python train.py --num_hidden_layers=9 --hidden_size=256 --n_experts=32 --experts_per_token=2 --d_expert=176 --d_shared_expert=0 --hidden_act="squared_relu" --moe_layers=[2, 3, 4, 5, 6, 7, 8] --router_score="sigmoid" --normalize_top_k=true --routed_scale=1.0 --balance_loss=0.000648 --balance_bias=true --router_noise=0.1 --router_bias=true --n_groups=8 --groups_per_token=2 --init_std_router=0.00792 --lr_router=0.00126 --vocab_size=27622 --norm="rmsnorm" --norm_eps=1e-06 --tie_word_embeddings=true --optimizer="adamw" --learning_rate=0.00173 --beta1=0.95 --beta2=0.98 --batch_tokens=[16384, 32768] --max_seq_len=1024 --train_tokens=246300000 --max_steps=10644 --dataset="wikipedia_en"
Below are experts of layer 4 (counted from 0) of a mixture-of-experts language model. Rows are named router (the router's row for the expert), up (a neuron's input weights, with its number) and show model dimensions 128-255. Each number is 500 + 40 x the weight over its row's rms, rounded and kept within 0 to 999. Numbers have three digits each.
After each expert's rows: "comes after" lists some tokens at least twice as common just before its tokens as in all text. This comes from a sample of Wikipedia text that the model never trained on. Tokens count by the router's weight.

# expert 22
router:512539456487503529487524511488496506583539530467491524499433483504477482443471489463425494554464507505508569439494481497481497575527555516507557538527502522519511546474584440531537464569488579539484475485458455508463455508495486542549497436541499487472528486565531529492423500501451525495423541493507514533488466486547503535536514469590452524501545463558414483547476464421459555527538
up0:499564588573507471483526434452477488523414502475499542491482533484477487487474467471423467506535558436563497563459482467508512512458497509512545469570513480444500521506551532425482539534503557531362524455520515501375547567486532514509556435498426457538593601512513521502454546499500484490500545528448555536460475507495478466490524520486451563510508460466463512542483500491462542478519
up1:458543590541490488507505423471447450456400478489475469503515468415483491444520479483477491452470558433454490509430500401494582479509512495482512494514461454472509537437467563447506542511511518476469463509490491539481536535495478568526544453556436455583587525481487494496451447517522491518424490520476534539463499445544540507491583430485496478499506452472505475496468519489504502474525
up2:459550598618532501449553452457438472467455433461574492459482523466463569468388468443526444445505545495494460526441464544542526442492486523524487483523508543496542470486454520501440496496537493503476467496509488523492478503510484466503516431566488493476521519493556495473479453536493490556546557522466524514479542461478551474492499521508442534553456461443477400457529517426498537520546
up3:531499516475490440415450442500426510546523469451570515460488486493436476400510529534566540569464540520479484512492481533454448422499578532476503592487567455520461533480521445532512513510533520498427534456499465399489583493487560486536512501545493483585501528478501542512488462518547498455522500454510489471504495485444454560553504509503505488519549523459468570489447501422480527488523
up4:471562597546546447480494514447479461482431427507569497449474517530474513472537449494438511433487568471525513512465498468476505495503484550563492512488470486491509509461568489469472475500498518502457500476425518501470513559450486538506522442515475497529597577453527420532524505520512505540424560525497552576458553477513552456497507487460457531472448483492516474474505555489460529537540
up5:463566543582561447479497480458541451484414415534534496462451513480493498491467439502476512522538521443537476504444534464406488542515490518517524502543465466500404483515468535444438484518563562526404513485476556525520591564508494545504527494497501496534580542521508528492504554518499419547537537541455489534467537491516492445471509493521435521468526478450541450454492528532510545485544
up6:461527568510529457470503466442515451488412478491559477420505503468423495512469466518503436537485548463563533517411480498440535587477517548581503510573478490461484535476514541537507529544549535492505471492519511448497569521498530534568545483510480431509602550534462487516506485498584475495457498565537514549488436494500522484543504516513509510505543401419481460483450516520508563550502
up7:456456471522433469481476510421491531506523467466481537505517501505449508474480481427512385494446526518452494524504440425473560512567439552496527565481446527548497558503493539555545607465487441466496509503441450492496479591488542523547493446504491453495516501480454487514556464502492502515482474604417504572521473519551479443503528551520541623535540511379472490624523492475580594518541
up8:469547506472482533506496526518501489571485506477482537513532548512444536482490520447439574477531549408553504479433498552550469536554594442541591450479497462495462507526525542562503535506506509415463553485441528511502509606477449527457448526501487470515522489557489476446529541522461404555481526526432485589518524509466488520496445475546461563529482539485466406460513503504461551540558
up9:470526550542480535478498502497422527524454473488535482480478489475452442484444479452506483442539474529492553509386447528511559491509510452580601480530461504559549467531506490445511494466503570453550516490501470475551454578542531497475468471488520412496535481526454500498479422510438508496503537516430451582522490547540490569549487460491459585480489514495470488536516504560508511494549
up10:477503470479572489474583483502429465469480532487570499395484468456502540502504456480483485462527559524479527521516536489488509490548447559485503469527463487524503522421535529512428477536531451524449539503516549503486528473419528456511463487545556442486554478497576496463432426530512459503523495507514500482497521477496462450481467510443493481498544494491475469494524474530542564450521
up11:463583490479531490493480466470507489491439555548513518461551490478502466502571389553502527491526509448531569477533519473502510446556498540554499489439509429570522507547514475470500503538509486520484471514424555475536510544503568514521440494547512432588510508505495446486400591464408531559462472563470497490465415481489452520513545516524456572449439478434420555523465533522495538515489
up12:453526497497471539524543423529513516515541429459588492523527491509567459491489513491445474509460552476426482520528553477447526548508461505501616516514516492544484550427516478499465443486548565494462479456454438441447593482508489443460487524462519487432523501545569492530521503560529558519487478472455478440481532465492487437552525456444484588484449462524448487486579560520552511508528
up13:469545513548533495502538422474475495510500483526532478448502492496513513460419484476530390512545531473491491492472468491516544517505509552511482531535438434473429503423524536496497535547571503533439539431432536490487569523452565550471574495493441503525551553535547492539453483492506420502547497531456574545454497446504523451552587483545429561521485498473456513496485505449449517546588
up14:438511564544533455470517471457497424489443510532574453471485477424472509490505491461499538486443547439532472540453485469490492484456509509490527492548443438483465491448529556456501554534482498467380452481490472491484527561488474527543471487531455470510596550496506507510418482558503492467503495602421548538475498499490517463508546454541457533547545446386499455501458458446410572546517
up15:498530530474481486498512574527498472477406506500489489528548471491424464475534563544423499459450472507430548502523436500460484436495551480482499465505556478518528492488510504510505528453505522509421474538436565489516466517449587543461473456495513446578512545536437419532499520517526492529429503498439491584457452485434545551516516473555469509445446545512494488466533528472501582496503
comes after: " |", ",", " and", ";", " the", ":"

# expert 16
router:450577515532446579491547552473495465528520508460508478550492494552537445509445516522464469555527480409531544531518528538462459524508473498535549481572502568492447522539567539504506469512498559547482448478485486538418526502451516542567491501503527466406551542599471554497504510544574437518449569565526566571493476424489509407522512537508487484450460474440444522541531510505454559480445
up0:442514497443474493502519539522499438510483455471526518456575585500491506512470497469553473482514500515414572515410518451495481582586490507525470475431499492475551517518469482434502484497502475473463563528449513541555537461523573533535469442485425419499568546582493527512508505524451510531572469556427498538397529473603467499525473515500424526495534473464472432493536481435487470492584
up1:495543531552534481480532478482492472513474469487501486453511465468428491456468479505479467523431496438528515482454466432462508540468572517498520479499489492468477538469511516493530456488558539538421453478464492458489582551537487511500557514575500495513569536481532565508432455474512504502440522497423550541472485484532548515570549483585447537495554541458446487548458520461511499510567
up2:513468525551482490531549475469517514551524523397487495486538490535466455462501468485388520505471503488533516543458491517517472545484521495498545453555500490445543487463521539500479568509518449544513569415479542520530493511452561534541515542550457453451506488545496471517510522575527474440500532503534499534520482473476504477450449503434521500483526363488492561535441488548484540533506
up3:514490479519589448512505443465435466487501528548560487517493504462482491453493507477552530542524443437533551417465443446526467563529527542472544506503497492550526540528554466453449484531528446510463470521460434549584533589600548545503602413505501516476499465479487562450507544470466426500465492495556512528523535497434495505488535480489529471544531415525427417531405472530528583464514
up4:479508569471489517490520516551502471481433461471482447492515551494520419520507486464469541551527456377483535466415467526451556550567514531451501432536467494542494497468456520425518434542523432504462533498492484514507464513439509494499512525527482475500527584460466498439526498523562438499459565562505446527523478492474505546522486477491507482483521523551499468475507500525497558560471
up5:554511490596478470525508450482512480500492480506461488421509521540437532479442446494486544471503539451578494545445509498471515494526513488503511473493461424495454493560549516409581489445509531466500392486562513491484448478529479493557518469491502491497522565555521583471453511441583486572544450538464505487438506428470458475485527499494533525490453494463462455528500442477547523571626
up6:474540495457494435527514521462497509531508545484484529550444477423466504534539459434467522465524519479462471512472471529455539527561617456525456518506553443509418498427464502460493488443554509511494541505498455480501486513504517515530436499467519506464487486522523583430488440512490556516514453518530427416465443589556475497574517550455519508520536519509390525518549444485486484588463
up7:514458509450501512522546560472530438470469500441521415508548443565483491481482543495575520494431559473506475516554605489506555615478491517579545488474503481500483512527509518562430490453486470523490491539422451516487508504483503495533461462483458540574542541552515447481473517459529534476558445476487561492462512435528522495535507490502513493527552558432477461552556429480507501489567
up8:467500494543519452457510486481488422552493548521515493485472519470471536461453460540498464494470511500530525455443477440494539508527554574569524517480507435449451526489527517506473552535547564484440485456485469524558507494530565529515543460508443484524579565519502458491510486499549453496513536499435567526464427472515556517575621468548471480532548456482548482491462510431455495568517
up9:495484540494485481494575499498518515544492474500463516487501421525480501519544484526521478574530448375528526443528504523512467524469468484501471573481440486530484486505496510440494486579473561599444439450520526449457545501526440525512415526566439526542492505549513440533432486553545397449488519543488538479468481557560509522520515516445460503449523515540453577481561488442509488500503
up10:571475472524491503465447497531554481506499442506527445532526464477492464519449472430536489514466476499512429532516433485509516542503521485582551528554485541429492527441490490567427529583476474478475517509462478460426480585459478509469560518531542527502504515529556480453535485522510521520517502562474562516507447468518546477518565441474491509517520479451543520578450467482492508507512
up11:566474497561494536487527501524453465490518455499509487539477505510502496552505515483491459552448542479443448487471439473477513475475513548491508474486503422504553518510591461555473513499492543471569401479474557476429472477541478584517544421560447578445497477552490438502428502449485581525489377577442565516464419543485550416518475508513512527560482431564484515473447499513504538543538
up12:496539523547548495537507441489457393497498503494459459469495530435488520461476503457453487512487539526483511492444516409477487514544516533514567527493459490420498514486529494458476521528514553531491488491442530498485574501506536532484554471513426483546595554496532516549474548517512482512479497504423480508474541518604543490523584453559436498557527442491526413491499458475444521538556
up13:536552486506551478482550473478479464563494449499514505463417465461470452438495421453452506507477445499476477488480470441474519494534519520558508540523425487452427589408467523507473477520465505505481475451461460477499542560493499518522514483561493469534547541493569583487474482529488478532449560536401525489487406507513509525558575461545484544542487450452409466508461508448505542535567
up14:410543474478504531536543480451502490424515482529474473497457517525504500534476548514455479503473460428522426549466548523475497595500457485497563471613490503481441503491510561553485593510514492515482480549490475463423457532484546555508548478526560504477539459538453496438546462569491437503442566511516551536510453441479512493456492488557522486544500554489459477466448452475494553418483
up15:468507532561530454500488493482456475538519475523499428456435473459494463516525464485449466561510527505492504485472489507496452545513496540527507546522509520469490542419484526509505542554544569541503472436417453522524539484494530501555559435486450479544619543506490489535521501551506538482466496485479490541454464489522526500531497460530413565597532410475429410512458493448465529537535
comes after: " was", " is", " a", " were", " be", " are"

# expert 14
router:516548512527520446469530471539499456546511538471560443455494511424503528477515532533433504550460448458574463466492536475456480491500552554524631522578478473418458535429515563469475535489572502525522494469461484474530543502495515496491500487531481439502535530478519487486434483502525482519406498470423526538481539548485519515505519518518510534546489463498520494518515504424456523509464
up3:534500534495564511491462538441492510523445466527428538486442507523520506472537533543514474526486491468557542584484436396503442488545545561505514489512442500499494577473460517486471520442464422564523494538511475490519440432522493515494479507487480521581500467488525422518498534564494512520445487537474516557510557455479475514488471514531548550549448580465492500591431451386515513527582
up4:485441494533470469441537401522486478497495515464496536526569482554519597529505459512524517496500550494491463527538490509476474486466527580466513526456492525520537570429475484565469522511503477524466506525495561535502516451442527526543557468577468516548541588496540517498473521463505462512508442589498608537509508493563499421485514559563529525467501464454416472434499508514469441515505
up5:503485461478497489528521434478494480527578460407483576522444516461490529460473432459558518483490522484499465505462468474516517476475459542502584527504508552503478547492542508570509455480495601460477469538514524535503550498476386521447573497498552485488548582457523539483531461489567413417427475474504500532487568490497464415542483533567504537441524524530461442459549469505485584584470
up6:440529463467461474425467512509537521525522548452549514464512468539489537482422429545482473469489469483453557476569443505451546531507484574460531541475493470552491532492501450479539561486487490601433463487474524557508522477572582504545535446505454540556525550483494492532450506488480537473544533450442514499467518422503476550472501533456498503476521490562524519560520448528499477567519
up7:479545485442461525427548554488483494553489487492515545521520447537482482529533461544533382497526471422555527631521508447508508512495491507546467555507464558461527525519498453541445511565438487500488434535471470487525551516487565501497489458523451447557497452503505506552512474509481557525598476507555583503479428433515538487456549507489459569543473513526448442508438446452524547525515
up8:535585456560463407495438508514492504559535450461482568463529513479461454477556567528505481568498467484510495486522520433459494460460509491462480554481438472497528538511494568541443489498531604528436535457509602468479509498475500520501500532474479499533546471499561459545525440492459487486410486516467543469506453427510499484471549500588492546513512498520521486500542523527481573495458
up9:465558491430458470467526440449486487548539486519455576553541443480400435483467506538477512524462472531445544494395521450541519514576507540511541504473546545531538541573582539518561556550532566495508502573444461531523556517523502512525494512475533443444520517480472536458466498499548446469403540482465496483523505431470504543500464484450514472494524495579491557544491507482568585501494
up10:501478425543381485492555529543562498465550523506486511535485484495545531519500519493536491451492503501476585484534519444528474511522490494497507475563463497518519502441482477488535505551474571540483465551532529562438438467513491501504478482480519456493522488551506494512422500472498442562472543470487521490412554535479473479513560559445399559469483453478496542553497535488520467499466
up11:524539550492395443496509414532532500462457479464541518507437494532520566563526465460584509512442469517503517492526503501495569476498530419622515493510533480546495483512473571520480550569505554584487486507487489469531470561497596502467512439475528501525540579523489420568448441503547534526532527488496473548494493542474472546604534513514506532464486472456530475454536455455527489591627
up12:473495506477487474485544447394504550502459497492553595543409477493490373532486412484414439455530507489527532566414470511533509481463497479535491550508496517454525513509489510500455502546498488487458469494431502485512528552571515506532561450490498540503500464488488539465515461538501569493462566471546457498489398496519598536485504543538437469444421523533486445442445493453539479526503
up13:525523473484459428468466570377490492445487527533507554542474454485524472526501504497460521566507536507463571562437457412488452490496510511551511486477526452505397553484499548438478567541490530471511492528476466493521483450468520528525479496477456493496550562489514486441528531497496493510459511515497505542477474508578568445512501449481460456480437567475506433588543528441583468535588
up14:501496493460499498439532523500541493533532464482512553425439526608484481526451457498455459529553541544516542416514508507460464559502473473505489441468516595507416496472552500516490425455401545517500551497484504493483494556458474548484506461485456468474549508487567492557463465558489580470570562489483464511470487466547462469491481470584510577506544463588467477487528452528483521515492
up15:520409496573516492497469506500568440502492512501480505466430524539475517455479475470489489474514536503527471576507473471508490448534446530510465465477490451482500566501484509529535511475485533475480479516479519515451527480521445513575507507523457562575509502497513479546530519566469459518523495498514462554521539426525471405481512486532525538493529508462489559553513515502446573512481
up16:540551459555465502425475523457448507530488501457433483535501483532461484466523502486459464517512528495474417549481451490417558497471509478473481548485469548505563471420493520467470493579540473462473495427565543579554509522550463498500573501482523521498489452495489548503510388451468541452442449488542546450473467494496570524465438428541422531413540422587470472521440509489562515548449
up17:554483452569515495513504518473582524461505435489531505563511458515539418577502516549504470508488508423454477548517379484472472511529472490458461469456447472581555488484465499478474521504382550499493497507513500573508483472465572531511538488468505514489508550598533440506514502500500546534474442566507455491424496488488470430544532484474473538484477466481442569535538513495522507573535
up18:449560537510505487557498470441438493508474475520461547505446416545510419457501499507458534577458543473522533472498457465564507547550502507507481496579482443522498571505569511479531545532493525476425497481439484540444481510465472554568521464506489518519601538553533444434510491474505499561524524513511513496491448425533518464532530487543443565522519449547451469516455458480521465466520
comes after: ")", " |\n", "\n", ".\n\n", "\n\n", "%"

# expert 25
router:465481560489545505513557504492518481486442495488501494537495452491471487498512503518471469455437559493465455554462409461452511556530544536503621485484479524487470528439488499461532510479550510524540461435505512513506507548469505506508523441519461508497550533554466489530481393464537539465457509596526526482492471447495518529553543404546485506523482506547370432561468456451468485515535
up110:486516505488489552563591463445463540492539474541509537514473532520566555430433543445549446499589568517556543466477522501574561525487482514483533515538499490459566521473502515402498455521477475530469420523454519557510497509567428527538567482530450561487508513551469509456520471516509470491516543489503494513516520527531525539524453512528546490490499515553430513536489421520487523466559
up111:493464485521604462474512586492536528513523513502484483514520450505433464533455442549477460508503430518500509500528455555457517472588515582435505523520457490506516530485509473419505437490512475492513424460509523568539515448550502551530498562580488543566499503551493465530513426488542487475538555498450511487540473480484500478501447537463492562479533454530482596549468456499486539504457
up112:497546529565524450463495462434483453531475459435508455398448476517467468516466488475417499554486523485580499515455520456491427532484543512556500556573450477465477522521557526507466433573527507513479517534449481478427525506460533606534580499550459435505527494545514480477465536465524490534503579501469541544476437486539560466460509515506452509501524449469490497466490478502480496529539
up113:458558455514532495421523545446478507458439497484520550451396481439489509429449426460519395503513436475544482536516484475526550487501527480495566549498401548525529473455525556500535505497450455508513521485513510539471479481431512600472487490576427534528512437482505474507525488564504519521452517469484534573456409489579558508535535446522442538486492432512468532543474436516426525527534
up114:566540450548524451483467480416505447505512545485490415480515514458493517463453402517560564616474544496542443501422468510486526462481552544551549452575523453497519491464505585454468413572546484483522447537498564423481554479517559533493479506578542470469509507533515496442464560478537472480447488543425476434452463518518551542495454516489427510509467500519557527530466463475531505576516
up115:483446499487496389521556483460573540454492527514492503461457492469457496555466474430465446622468490554450510602553482504514577473551510487564471484534547517546518474541475498494460522496506419463531448495508486514517469422457561602507514493556455469494466516567545415483480464489476560458475466531502485561556511452490493524585477514510503559556482550416492481565487423527506451459469
up116:515536565517544485536517530509465471562485454463583481445437448474488484457423451493447452553531504503570468473443418475493587525590484464507531485498460467494465575487517464453476470553526552538497475506476489505467514537518500516540545521479432458541570491521573485503529516515537470510464610494457535505536471469477551466464524443486391476521553499468490504499462483463493563527534
up117:497511470482439463511481526388465446523412499481560585501542475511444498408534530529453457476431479457507527483497503491491532538525555554529554490490460416541509508522514529602489501495468569479480524498399534529473559549560490516483466527470442556545512481492500498492534530512557415490468498483433534599528522466531485529532523535505499494449458475507504531491526485449464516528514
up118:450509501525501456499515512461507475523476449508504506473478490477503470410475463451434485533491472515593521489491451496484471567621523508544490508585499450433478489456509511476450490552504642482446464482501468529483493534430495570504588486530451494557562503500524509464508505494507458537458537516449519565508451502534516490536520484498443457553534462499412462522450516533485526511515
up119:516470471591563546490483545456454519475441505465538506512492470571522492525514472410505482469481545522518488569464455503528471543536510476496518468473468479471561499458469486584515472502436515503424518479470463553475467524453502520528523404498460486497510477511532492409466580481445535524468493538546441496498500495532455465445466484444473532545451486465510438513557498494461453527572
up120:391428523507512511520553494472454514448486527424468490475418483530491557470495404429449492544461544493519408554498464457530473468458477483527538480552490527521481543381542509543458547451570526516490457497462444586491437500475495524536465495529493457486516485527501470410552536530537486504485452537516516506556535546469525422515558472530471550531511398440462487485522492497500564567553
up121:476508499518488512464447555492464504510447522506550462453470495432533430407491552470468449524470508488484541548521494495547522540494524529492499521567507522512478550443500546510493547477476430500474523448458488493492449556491527521476475459568452533578532444496532548516604439553505506527488472569519553523453475522562521477530561484469433468468506506520492501541468462456512523458457
up122:527588548545532503446521438499451534511466483427513433444492459434440477526508519468503501550500426492515535541517561515472555514501536443438504471539506476558520490409567550544520496591482544515493486427610534514512476500495513501459537466521452529539552463489526492532478466507550525501437503467511500577507557511472534461524508450555501496477452526505453514477441400515480526507462
up123:498492533477488521456561469539493420501480458454474441497471490509453447476503564496502526480461572535491468438515519487504524540530463571462490531487517492463524507423558479491493557528485574510459411540471429459466480546362560527572537424524511383437528589433472476479501561472495511475438557516474522492486428533494500522556469540535527518501533500525530549489466530524536531451434
up124:469481532613556463446477517438558392448442545447542538499454481534545480497483532553554509506536549499518443501420455526496549462654479559482497455488464449518518517529508506555465509581488490519487547511524536590485504526423542529519482467560469514516540542465519430506549479485469493491443549561491543489445511455525466506474443505529437504510471454526476515512541476471437486495480
up125:431528491471559387528543540479550477457442547416516499520455601478493445484525453581494534503462517513551479476514472538477554488605528485437517493500506463581515424493533426579522504448499526556488465510512519567529479596453537530478485506528423487546521499519509439469462489542553512465370529463530529607506456457481494477565477503537493488465505474550469501467469532493487515554433
comes after: "0", "3", "4", "1", "2", "5"

# expert 9
router:442546485502457413493486456520488475550533524469479491452504472546485439438518493455412468526470452558516514474461496446526535496516511537536538500493428479459483621464489511492511471537547513541508493556512484518448526524474464545510497503519516435449533522494535491503515477544549493464462495532456516495492476497506520570540530504523511522504441495508537464589489437454418562541460
up0:469439514461489522472516503496518521528498496484525444496539468553461430493475495388456419577475554498474540508473392505481533498498556472572513478459418470520437483432432479476478528499485444513496539433496431467513487493436495525524493510536464451471507558523518466520505515593519489546532546579519500550449507530519534472488472543463516471581475521430409460514557494408468510506615
up1:453451496578552536436500401405484439519460496562519458469546513425467524504478496531438526456518476524564518565482424546496510474538429511483501571507505482527539477504529587481524571482490519538446442505516479504462511577435526470591541446457529452476526479490461499454486469548444465543491509584485530517447441493531429406476510492529492541527458484445535485473479567516536509473500
up2:545492466597507541538543508453539393471463543488511472460508453490495460423507433523519596458523447521515473523519426512490530447497514526459496488439524507482539485564533553546548489518506504458543433523489530504507509493443476488515479549515475456463500500461429425422469539543575473473451566534483514508509463446476553483478467478540504530464472487482452459505549474520464524547504
up3:430571489505468504517516545482521517502492532476505547503479403477507497534506475426433473515444537519499467528539487471458542580470515561441475496483491477503503467496470511504471570560508524442464546432460545477505468489492545488556521516477504543492522538516516456419509586474539494471495542488573533565485538421552487390509479404496524508499502459517484528549530481539468566488486
up4:507527516470529460495480454430448508514483473510476462518494491476450537504418467485448517511438546551517532530510483566446553509481493422521495579525502501484375453467536572518477550432486523536512518485523476534508480495462558490506503511512543435534502511570591493440515501513486446554480504534512506572527503505548541465522487393492512499475539470430516453457484494466458533483478
up5:502533524509609535447537515451507511554435470504538499520449541459409546485491440528455513488473516417535521534430422489431531494560535528489508499523510450474502484490537486464436546507529510524465516413504541515453492556498492562542511503542485507511618530563538438492444471531525500501525464483465536522503426462540534369470440482486479497504514455531489484527436501489470493457548
up6:469474496474523480473471485525482476461517500461456514428528466507486427442542405481451504583479483517523477499494478494516473449540528459522523442511485504467468553484468523495432460532527420511499545513485424439497551442490546518542527500532586459459533485513591427557448500520568471481519463486431481491561507345539539507469541489440516539529475533517481398534479487479447525510520
up7:442459478538497513547500505461539490536497530542475415415515494442491449454466481453434536578510460489547393463476437480511573584533473560517460484586509493487511473517497518496532534525537480525497540512504484547568443520443506553467505420531485513464515522570441530438482437468561439399457520556486480492490431466564515468460453561534475442496483481545422477488400527527571521541469
up8:491499536503539514505539541467493523460454421504571448445442501463523462465447465501487444547504582476477472546515457547469554522512549556526511564531511455523437485446586543509452531497467547562410515412449549494448586528561504473547544488501469499508616531542537486445471534491531475495408530500496471577495458466558497486543512465566430491442552437456458464470487541507503532596516
up9:459559480526472507477513419403544532572506558510587556437521481513473580506457547498549504461479590515510489443490480542446493524553549597517487546471482484543506477489563510546538601497489566525479452444463608494456518469527445500540523482530512521559519509473462462520521539448551442449490539499458513564498537473541455415546486507478513449503495485485486525535556547477487526545526
up10:494573543518618478470505523461499509489475468466560519500463547452568578494520479470488491498485547524452478517561423459497477496454532490536470536516517482480492451477464491491463535523505490548503483466469476521530565479499570549470573432470483500552486551578495463538510553529432522578494488509499533485438459554491581540528514433560414468465458498454497516402430561521498456496526
up11:505599477519472495533535477395494468557528519529584538432553541512457445394500479495516519492485511535506454465454467543444496529569552515499512514488513466555430453495540497481536529471542518495493524422495571511501515490506528495465516456472495519531538476483498560502518434514530413470477533548449486530452521425568436506584473481480485495457470541538456409511477597431499484551539
up12:500492532529532566488532483467539410557413458456570471518492530483504498479458509495548508531498529444541439488500476513505531556503502432518533505546461504446523486408551541473483538487436566478467471423484514476481527554476513508461538436484455527565583512604531507521480495537535535555534565507433521524476526446566537472552492481472379492488520480508440482530482534512480490535527
up13:457597531492544503509547488401501488522436511528472499491445497461470515470461454510441432589497595462538514469520454515442506511570586497508507573533461511501502515431609535437500469546548498478442490425491556535479539511548478544514493455515461498508540525580548478510458447552519479525426510491484549541494454526527502464520517463572421517541514506510455481499464534492493508539550
up14:477512510548524548516538504476473470498486494418543474517507482458423531554439488485459470501502531433517497528488475501466546538487534518589557510540487454506478521499556544472522583472529549556445513457426510566469568526521510511507558409485436491495566509625482516478452485514523456536488515535506522571497493485544485467576490446536492481521531433464389438462497540487476518511567
up15:467542472535497493509495491447507496510528532490538515495454514513517466489465472485472519519434541543595505556554468488533534475569498498540566525556548418477490474531532506460530521432510499546435460501479475524461506545499567457481496414482518489514509469477451444506422432597498415506504584504432513568482509415544484441549497543515511493517481554502495404478482555512531593434550
comes after: "|", "-", " |", ":", " \"", "="

# expert 2
router:457517559572550521519548423473560499490493450459487518555538452445492441449485415439446465440490501410532520454399528463473416469518540511484474509546458458512462474464571514477466553505580463485510452475505476456489535516481513492488531516465493475477540492535500441433463483488523488493533475528490516538500461481560514402484514528480488505524486499545529553490458474467502538559588
up0:545537483553489525394480534492524499461509477629492500510544462551471522464417497555516491468502450581550446600471479473502520497502543480584486531578473438536476551534546500472467455536445533527467542500569513464422501568415484520496478447538528367536500553564466517540454459512517422518554512507438508501507559528475507497485467504544523547540488505458491471499480474455440593526566
up1:457543552525415430379510474485471515489466451481511423558533437530523505429527499500492496490435470519511545489571515497562529544505458550505601467501546515578505504449533452501451463501506508577485465522415418514507508548540545500521519401546485496489523511529573444524484451565489540467490494467471500474516501465448522575517532480490480456513467432581462461460491506532524475468467
up2:466473490553535481505535449484454482493551567514443498425434477465453536447416473427485485581454517418520444500542518462525527421466454507518500488446472481426455487535515592526453515545522550493462538481578526458505439502490480496491477470493485437440530503488513540488375481608563456517491489492533451488512528488506462462549504512495554536466495494515508500483519518513483515504562
up3:559508508511471491527557480536476507534437515457489479454434522563443513456523490445441506506500483454453532512466501436435482526441524487495510519483433529451439516505508545460484537532540499564480442453524444465522560551466482530499514550561560438499532471566446542473502532491585447502523460567507457512452546505403515492485522490497527462473518510464518426496457432441469508579506
up4:469477519495513435472476528505509508470534408519498484470540530557487545507502508546504507490497550513437559561456590529542445574455496466523581523435433467550480559457485470511460523509497480532419562403436502488478589538487604564531512513471510443594575473453470439439493506497473515469418510512519510594507501471549506478429504438537534500497462472506530561450445518473505481457440
up5:501471455429531476422499492468531490494488466502531491530479521583451539541530503516576460467551517557518477545481496539496537577494455559513553441581496526555539512471512474505426514503426483507456486486506476583473551574504493513557521434555500468585503526537503485554473512480504445544504529478477510467500495515458471417523466508541520525558551511474432466534451448530473500555482
up6:440493563475536548500575529494497476464464509494465538513533512516449408420470426502428447456557464424518555480414518504487491518464513519520476499476493538545511526567500491430485469527551493522505509531527481475517451526488522533530519506508477405512522499500512484535550509532507529480534521540479463542479497447517511488440509519544488578503467538501479469531474494462446522424560
up7:472545567583559482427456505559519463503481455526472466509418464559480512477390469471470434461480545498478537430500512412446434428485463478493560516533457485451511468496536432544494502512493502499521464426471504482436481434513576534483528476494452507521523465457527426493484520517509482513520635485445537479451455417485514451481516505485465474546472538424481527581462531429438541510555
up8:528511449526504511444535481526464496478545441433509508426502452554563493494463482496468492571521453531532527465506562526470447513517458485449504500490475490473494557481576461479483522522468529491479461523530442514517613512499525544533518452476472475501493457465495509486543527555526498567479425472462492463431504437542561437473465443472529489488453510560463526462450538533470500524463
up9:512491525589407496552540530473488427490512499434531506496434481547445492462541476471462572483520515468547394462547490549421475550412447498505458488541504497487495505411454564440453475430500566484545446439553452438464476473456467592582449548516498526471505513512497536542489455484511505460488561506506491485417453512558518467502429529467501494508480482421474525494487460504544519475530
up10:515557460456466469489458416576523529549544501412459512497524501543434444494526465533471560556423452488509484539559486566540497529513490498496491536524521487520457511518506512504528531560476580500494579529493512435492515467494539570472475479462438544462489483484561546485511479516468515459440595433519513534512426515497528547476498450573486504564479504542412469473480511502471530403526
up11:477545463482497530504519486537473489455541453503444423478522466467565402531524485442555471461434474438533476546489554443522469545565540504498506529516459485443553557507448591524492500509576538587500504480481443472457477476456494514553440548479472471487514418470447570489492516518497531570445512457462436485496474472447467474473485538505500581509512509472488534535454528469532484417513
up12:456504495505541448506444500524463380538563487553489504473525447490578486478437520479549553488577481545477533418430444523466502446531464503480540456523478478519502454494559519521498436587499543481511479550512482604470423530444448491564487467524455464541519502534527538517484495475455447509503512487431479577418548514515482503548498536501556539460439503501499480462508449532492497527520
up13:518485529507501526507576524554446521501539457453409456469516461477439430498510522475433550513438502552543475498527572445487454560592504563556484501538518493438508516515522441462512470524524577468565445503517469553587564485466504516596465504450451432477553474540477519506548461439517524465481525434508503518545479508488452455521450516472430479497573504522517494549513454529492436512463
up14:512487465494548499448519439536484456513540442539453532428453469509423517528435480494521491459541491516527520513431540537523507617517414491460528542545498554404536502509484563472502513576506481570463536564478494441449548477440559491541497505509486446532551471531535506551416490519527436511496536467375538462499394453550517499478477528525509489554535474575460483522508530495518524483511
up15:506486530560491486534511489546540396497495505454562446459464424531527439529546495495456604477577509474500475463578490518429477497505485469555494446581526462598454511482508539467471497516494537474536517472571524494528492485487576541478516479499532505421517502515560502576492406516499552472515612514466455509488519488577480444514446522490497495571508505459497497520450468516576541551520
comes after: " to", " and", " he", " not", " had", " would"